Weights of a small mixture-of-experts language model, trained from scratch on English Wikipedia.
Size: 8 layers, width 128, vocabulary 4096.
Below are experts of layer 4 (counted from 0) of a mixture-of-experts language model. Rows are named gate (a neuron's input weights, with its number), up (a neuron's input weights, with its number) and show model dimensions 0-127. Each number is 128 + 32 x the weight over its row's rms, rounded and kept within 0 to 255. Numbers have three digits each.
Before each expert's rows: a language model's description of what the expert responds to; "mostly gets" lists some tokens that are sent to it at least half of the time. This comes from a sample of Wikipedia text that the model never trained on.

# expert 62
What it handles: Slavic and foreign name pieces. Inner pieces of Slavic, Turkish and Indian names and Cyrillic letters, such as Chaaday|ev|ka, Venk|at|aramana, Tikh|v|in, ć.
mostly gets: "Mat", "и", "ovi", "Cze", "а", "р"
gate1:091115162103084144084120141110111097107102088145132160124195131063115101068121131161174157139133141154102172126132110125111146131147116137135085162091106121090183146069133128121127106126142107082134042172167158122109061188179114144174135122142113193127142093104151081116126125187200186127154122084134146101144132125102180121122084163106101155099121108067196164146142137126168145157059
up1:113177152096125129129079142173103089191167150122124169169163143101137100128070116118072109134131091155137100172200118113151141122121125151093130136130161164113069156182131138127129136118066106110154126141139220169167168102141113160173073128142132100081149122099217098102167082127144155065150130141057117140146140091075110106141132078180159116122098106131083118184135111083162128143159
gate2:100092123083077081163146193080135142128124068148144152131120184116150145095131110139122049116139104128121079128076132093144154170142142113166130116105068123134196176129127068141128152123133128099107141121133095119138113118145106125064123104185060105151152150151104097111042181123098175118121118118129162186141095169085147113058141138060121191086143158165115091095100135129122172112095
up2:102091090111065108087102159084122151101138071073087154138157137096156138123146082125140098118119128159154120115098111064146130187168108125179094106132119174147194194075120054172113079111060153078160105137127117160157085122188164159124115098132115132129114124111126138122079169151154149134157102087116166131121072154133138104145102101083133146136140196115117058133067114173119180143118
gate3:112176114101111037134145086131151122084170117082173182182111145090158147136062116120142149088123155130168089109026123094097172126160111110136107124121128160165142081132069095124167097138123168092167077136090110163077090118143105141137089108205076118137098125125128098169147160094133092160149091138062148072133122118167117140173140122111095152159128172136088141131114102104104096110093
up3:112132116129203205090142118094145109098141122145107113179047119176093181099164117081112168078113100149088084196074151176112145177141106121107125133143153149132121111126124150115141089125152164104167139160083165096130082178154122111150138171075131121096173080123088058106111141079100091175150157155104096194102115167160140158140172119121110125150149117128127105144164098127131069108075
gate4:074157113107058087111168141144098140110101166139161115103117150127145168158170108162148094132150112113111130179109082135101107163108181120131145137145109070159195069104154103158119097090146154159148095095162117105174102076160093137108077105143115149135114185111109166145093107201139120218151117158104167134172101092145043106107098080131109156153147153157083075100123094145179125131165
up4:133084116058147163129170147100147109128104125129099120140097121155154098181148078119095154194107095145167093118140151173132100126122124158139086155146130062091138189116103137100105127198167133112097161158104132117128132126111104122144146149156132114105113112183115119067111179039117130069110123159165118107089111152157151120111196160211131067184160075166126192095173120106106107126090
gate5:157127079067107103126117101132135148134050137128142138077159105104130117118089126132094144107170191125103111102107095053152083098176175172114114089131099167087130110118083152111143117131100103057197105043154096161120100100112137151117178184092160112155111086179113083173110110112093105118127107191111137150117130142132131184121125097116138127079142133107075180079128110180088137169099
up5:076142114172145072119156170135168207156198142136137096181061160162116083167129106113089116141076123115150113174114127161110156167107092123139132155109110109135121174158179126098134174093189115163085158203127138075143156068115115110111161134096097118095163145133132203157135098093148158132115161095121110115128170115104046076142133136161172111150107130109118142155124173066133095116114
gate6:137113123158161167092167109131132124087067109164093150160133088092134117108132129120144100142109093140126133126154143134146191078107134164133124161093143109129174199164056163083081109146063123169109114131105147162149075134097076103143142113161222172163114108149136079144119160211163100170144077137116151127089103082116169145127116200135137143172105122090095132121146064076145095113108
up6:121187120123141165107131150128161134131109107133089092159130094057099118116172089085076079177125137116072129115162116112141123100152064156141122091128144053145136118101105104163031146139142146108121115177124096109151074133109181115175142127119180095165094154181124094123150143184164130159144089160090158080133062139108093144087134191138151135122154083111092205122131104119171132103088
gate7:149150131148194169075123087104081132140132145097130153098109111095084120118128191123146141186110098084150161088085163117128116147123125139092195028108084119171119096110170162146096136146168159145071157157121122133178074162144104156106121110176166162143088054093145166115155171097146109156096117139137119096149164148104135103155122132062116052146148095117121122137079185087119119108166
up7:100095121121204151109054062112100071056105099096118195091204063166122143137160102172173082158130090119111185098127154118177143117167146129139120131096179165166120156098128167119090135115115121114111109114134102151123067131135111158104147127092202118134116135109158107074118127177175137163169157123139126151109115119168148124116080150113151142161078127091155131145082096074170136114164
gate8:126140085134141092110126068108095097094120112128139172113159180104158128139158179214135144108087104120126140056101126100116160144142119115067094131122109171206131047077170083161135088096147128090153091153092173130066126132107180105108158138104119106113103180106131135135172071154099112101101173069142093091135143110100098178120137143093138140083141149117162121138111150172175175163084
up8:086118105106149156140138143176149137142117171136116077067115104141093057142143074087063120134130136114135138161119133157093126132135134175114119193109129124118100151146169214099081154131127105174117194097149130189149171071188111164146161184150125139108144103171099093132118144090115169106152091119162078168122117132159073099105183099182165085130147122144053182133146117104126097091136

# expert 20
What it handles: Infobox colons, word pieces. Colons after infobox field names (Year:, Preceded by:) and mid-word pieces like Represent|ing, Botan|ic, dis, reas, lik.
mostly gets: "lik", "Notes ", "isc", "ography", "reas", "Country"
gate1:139099148101120126134137092146141111081142100120210052077106118108180082110065139121098136138193100155117064140149128188138104145123159167160104171147140124100177180147160160117133076200097102138168160139164175162086187136136099068150148127121141129139153115115129086102054131096100130107107144085082123101166130080090125137095074151095128095121118123158131163176133123160075141094146
up1:143059114107127136094146136166165103111097139182191118067129142109170104105159141172104148162150109119129104160168158147113130076182144154148170155129102143116181134146157151115126092162100153069129173151133179155085174140135141102102177124123155107117147093096089138097076114093120048125148156086026136129162114099107120184072104188129135111087114127156152180118105116162055130139131
gate2:053123103069159109141161157127135094090194150104115091156029128152104097158131106131117101131174168163127131169115154129063171055117124127153109153169158052085114142136123202118100176073174141145128146153133098120146162107109107127104108165090091154154124079108152155147080092130094141165123146168106133141147113110104143152141135088093131143128133097180079184116130060124179132124159
up2:137118154144130142128081158136077204127113170165127133147186161069129117034078054126099184145116132153130153139149079102147089205101118132132167122112090114113162100099165105149113162095145088142155118132083109098087131156153145202122113074170119144112151156117127103132080184075096114103126097148182119139138144159167086130136144160182123099104152194149105114156076153160132119095101
gate3:104145124077158134128116177161104133079107135158058135135113160106133128107116143123137033144067131129134171176144115098099168124085159157138082138103118127124172131102116129136177125168094123118134094082080133131192060170115146139129125177099136163127126152130129112139115106173070150148143108049140148121190168109132172154100116086117118168178142089126077090111110144168154023167090
up3:092194081098104106088138122187120135103108108141096118127091138154147151152122142141137136094133128156192161162152104076089139113110173190126076105128118141133117162121098144130188164138089175124149099080090109098174146143119142162098180176070166098121139156177107102151132058146068187119162172105160084132186129108111162120112101129138071153161110086119083123149125122207165063123106
gate4:149118169125138101185092094095124125125099147133118133117124155113139125125122129170158154113169130099110087124131152200172150124136150116119191076082110185149109114168110169107148095095110132138125096103192140145113154151037115054155157087090125141181119067047137173121139127136128065097149069154091092111082109137161161158137102141067078106168144185109165114112127129125142170132063
up4:150140094170107072137109121065131101076135096152101061128099154167125155052147110076111182111125149189156122109155104147108109173191135135137108101107143139128063104108139121146164116163091127102088103112088115172080093174106147111151106105088166076156142124080098128187123121156074148135147141087103125108134069109186170134158093118103131129176121167098143134202059149161121131081137
gate5:119127156099139090162204077093160057116165160147189095108099147171141101128093148133106175118161137085144167132159138145130132109108112122135120119150146206152090141181137113078106205151129057073139095152134098132124140154086113072157127095101117084103118154110183119125155184094137106187134146102107176124062126140129125171145121164108122190129170113169120122126152171103082069107098
up5:079164126135129118091179102080150058088174121091197102105145141138147134105130160123079178107101139139154212158165127178100149163101161149133110130173160173169115121155119116123145144166116110128122115143056089112103188150115163107144165126099147112083148155097148087156166149139167134179149178091070152161125082120132099155212094170131115145157140119164142160121122143150120044113086
gate6:093137166124166167118167200104148098177098099098091112114180091138126121159084103054131130113161129155163156100211125115150164062121114147138120093065150147134160166167128176129032095120101134117115158141112075139139090143078125091157094113130123175123138088128119103052133168134136168143092143097066189097085102160142137101134098150109166146128167126107130147112131091095169118169138
up6:182114130148049106161101126105095144122125115165158152154114153118141089088178144183158080104097080061075128181109167097151167156092122104116149110150092148154157067090106084135188179135139103132133101079174138120082133099139094112125091160178154088084087138119113191171156116167140069135141073179148110115137125111155116165152189104108097141123144130164095059126119177111120136110131
gate7:118125150154134112120134113140127132147109132159140111083123117205107178123178168130082122133166174077138137153123131041072148066151115089147112097139127131146118173124095087125135151097096112093076137083108135085149089164117120084067155157127139100127134126165155105030128127188121170145142139141101143146098178181178156186122113183123142186172126148089173078120137085138171067119117
up7:123189102143141125094135099154093126090121132147136104123114091205119165118205142107053144125120166132183113140183149095077151145162155140147084085091159132111080203121074138152187103143073129101070142121122172119187126120158099120090184125073159140109096078175142118112090133183148168114156148106128114156118107113153185144120136141110137178181124126107187173151149119154113088115103
gate8:122148109106157156105092152103119031076165131152152118146112087137115152106171137086184167132097117117111144076116102116099205115092143163130138144127107228176140141141119084109133149132128047122196087176117142115101139130099127073166177126084155114115140088117170069118132132139159112139164175103055148107070050132141160116169112114121135136138157127100134144145146189126119096115125
up8:128140144199065125144126123178105204127112143134174106204159080112124139155163193084102105122160078098112154064085155142176107094126094113162099148135100154126107082111111140150149138186146113108186066122107110123132108095182145142099094147173118111154128122125055101163209166161173155101135160129112112112092199101149110117123133175117132166188139130104138137153098128121098086132136

# expert 2
What it handles: Past-tense verbs, word starts. Past-tense verbs and fragments after a subject, like population was, peaked, noted, opened, attended, plus early word pieces such as av, un, dec.
mostly gets: "opened ", "attended ", "Dec", "married ", "recog", "abl"
gate1:114121137158157145108154161102155118101101113078170131118139139141075166136149147155188146154175096146111151164138116154104052120176100113125129078162119117123122088096087151161122116143115146212139123137057175100131040127151104142151138186102108101198136135142141133155091145121177138116191139150116082166180091096190110141085118127176154102119145098109109108175110076183156129203144
up1:126130115197132156163122062093138127122085115077169204094092146153061139150180159187164094150187089091093115123117166161136107132093179117139103086136122183165120079118108110143114149153120108114121114084119160128121092137125091152165115162105112169161142146169191143115094140103182092154125141161178114143175104026180134152098105106159104115108118093110148084150150093148157118165114
gate2:137146204137123068118105154077115135126089117072193147141155079184079152094125075110121111170151168132106186071134113067136114104124117117093117084128154164114128110120148142154127117089119138134123073112163135156167123088174144140102136078095119137183134109103129164090129152211150167201160127117206122149211149074128123157139130114095139173123064158143149110127136107163155128144119
up2:086061103115140185148146075165108126154171134149131170085097133098108120166126130161187128105084128147126125132039135134123121134117189133137131191071128144102083157123071059146205129189148150100136148149089140097141157134140100111154167170124120132093131183167167099157166090112125088141122178067164114114102125162128116060102099132168179084115136108143104157151114158147118090124185
gate3:108151124129083143151095120101144110138140077124149149160086105150157189121134089149140122086153139128079106113150098094118130068146135108156118110088118184125172108123145113170105089127127160059194040145140046200116156137102179155075090140125109126149109135133132106106147128139143140190142194159094114186120074194118121133114093113060171096091097149107156114136145070124120171128171
up3:166145113160134105068173110098045114114142182165128107094159108132085116098163137145129146188101108115085180133117139185105132143152195131100101172186102160103158177159139162135169176162114196141117135128106158121172111126140100089154122145091156105133101170169112116157136116138132115135175095099139168101121171053173130089157182094128093122110130157115090174142092181164137074102069
gate4:108096089138135099106160149136094214134131144111125139127074139132115039130135154153116098149110101115163092138113120099064183130117063173078186152113147099127120145129141115175105097104148125097046086183100128076101166126138137101097142113185103079133138146160146156162049166130111179122138103094137100150093120144123113116144129171086112139137140122216127105072132174141147176176158
up4:135138067110130148196091084114167109085152142160094104153153101106176165118155102093114155081160167113141150115113075126155133102156157138129104167181093191154159092136100134105163152155141155105208183071150110182151109122105121105144098165065140159122114068052092106129205100089099095095108140122115138143160151082117181084167129120156120114146125132078107186154114103126122127100098
gate5:106165176140101089163129125149102154134113115132169166115075150142126188137184144186111109137135152138105143108089135080132192122066157147115122119146099167154184056152201134157190157128152222095114116061127121093147149150094083095165133080085155146093144197142135164133117133183081106110138123105157097147093168061127081125172093140137124087118118104111127116128113180116130138126131
up5:169150171142138186134102124136128115180070100129170199105135147131095181120175068118120149170140136190121126110118156109121149138117191120123170153088112143143171124149200197151108142088080151128102097094114105106152117094141103108103114104085116168098113192082164168070173149134161107122116098137136129104157127145161079101165111122144112059106108209050170153090135143119107131144146
gate6:208104183147126077132111129120163116136114125169111124128101144112096178152128142151053096132102163099082106127111125153150109099163176102108081109171153186161167125073103070158177110135108158128165118145092108090122133146159121139115128083091141195055123132102120175143132132100193089160146067106095161151094106109082063168109128072114110116107048137165116144143110123150153113131182
up6:089128111099135095099129110127105116084130176121125132169159112104090166061133122122110102112107160087108134156128085156120113122133153040094135098149169178190184092092117037111118128128121142108158143147158124067105111135090096146105107123085113134146085051112157114137123149147181149185091049124101125147096110122100090203146110093144102158166147103140109136149049138067112144145091
gate7:130085091127150110139129138123146121081123145147149149127142237137099150113204123197147106157146084151119186092194115125138158166124166067188113120131129162115131148131141136169113107143105092091091122101128159094162077112099148148120133168175124148114096200107151115169099153084192145173188087084141157109192113110108118110155098113163108124164129151116159093145166140092142123202089
up7:127205066122096169110085091141117150104173142096116115155106145129119107143082152096085134157090145091096045147101153149123067130187120114149190116118161148161064101113159065119131133073127139136086134158091123111060144135164125151119090081163138148125198159080135166120155170124067108105127130145132155094125155091143105085132131105090141164178150161081140101156060144165123100094118
gate8:190097142143189120146117096072145130191103096101176100107068106125072198166064168102084118128131125125165128048163123171147143089125137133102116056114131165158139075138168152185087081122144179133129121139132121089133121135144155128059144150107066150145167113098102167137133182152134119163144162174119102129123102139087116159133082117126193131140089163110122142141153086073130162151138
up8:122097109196135150130130133071067149142102126157175114115131104157055157096115144128134165170142122113135150137122157145136210105191118107061063157111126094152075131147074128111185113106113157140163111119114152121159106094112124071172121131146158075113107203142138130193166137179163103119163111173140123071115142089160162146177114172199118170162110119129115130173109152089176133142113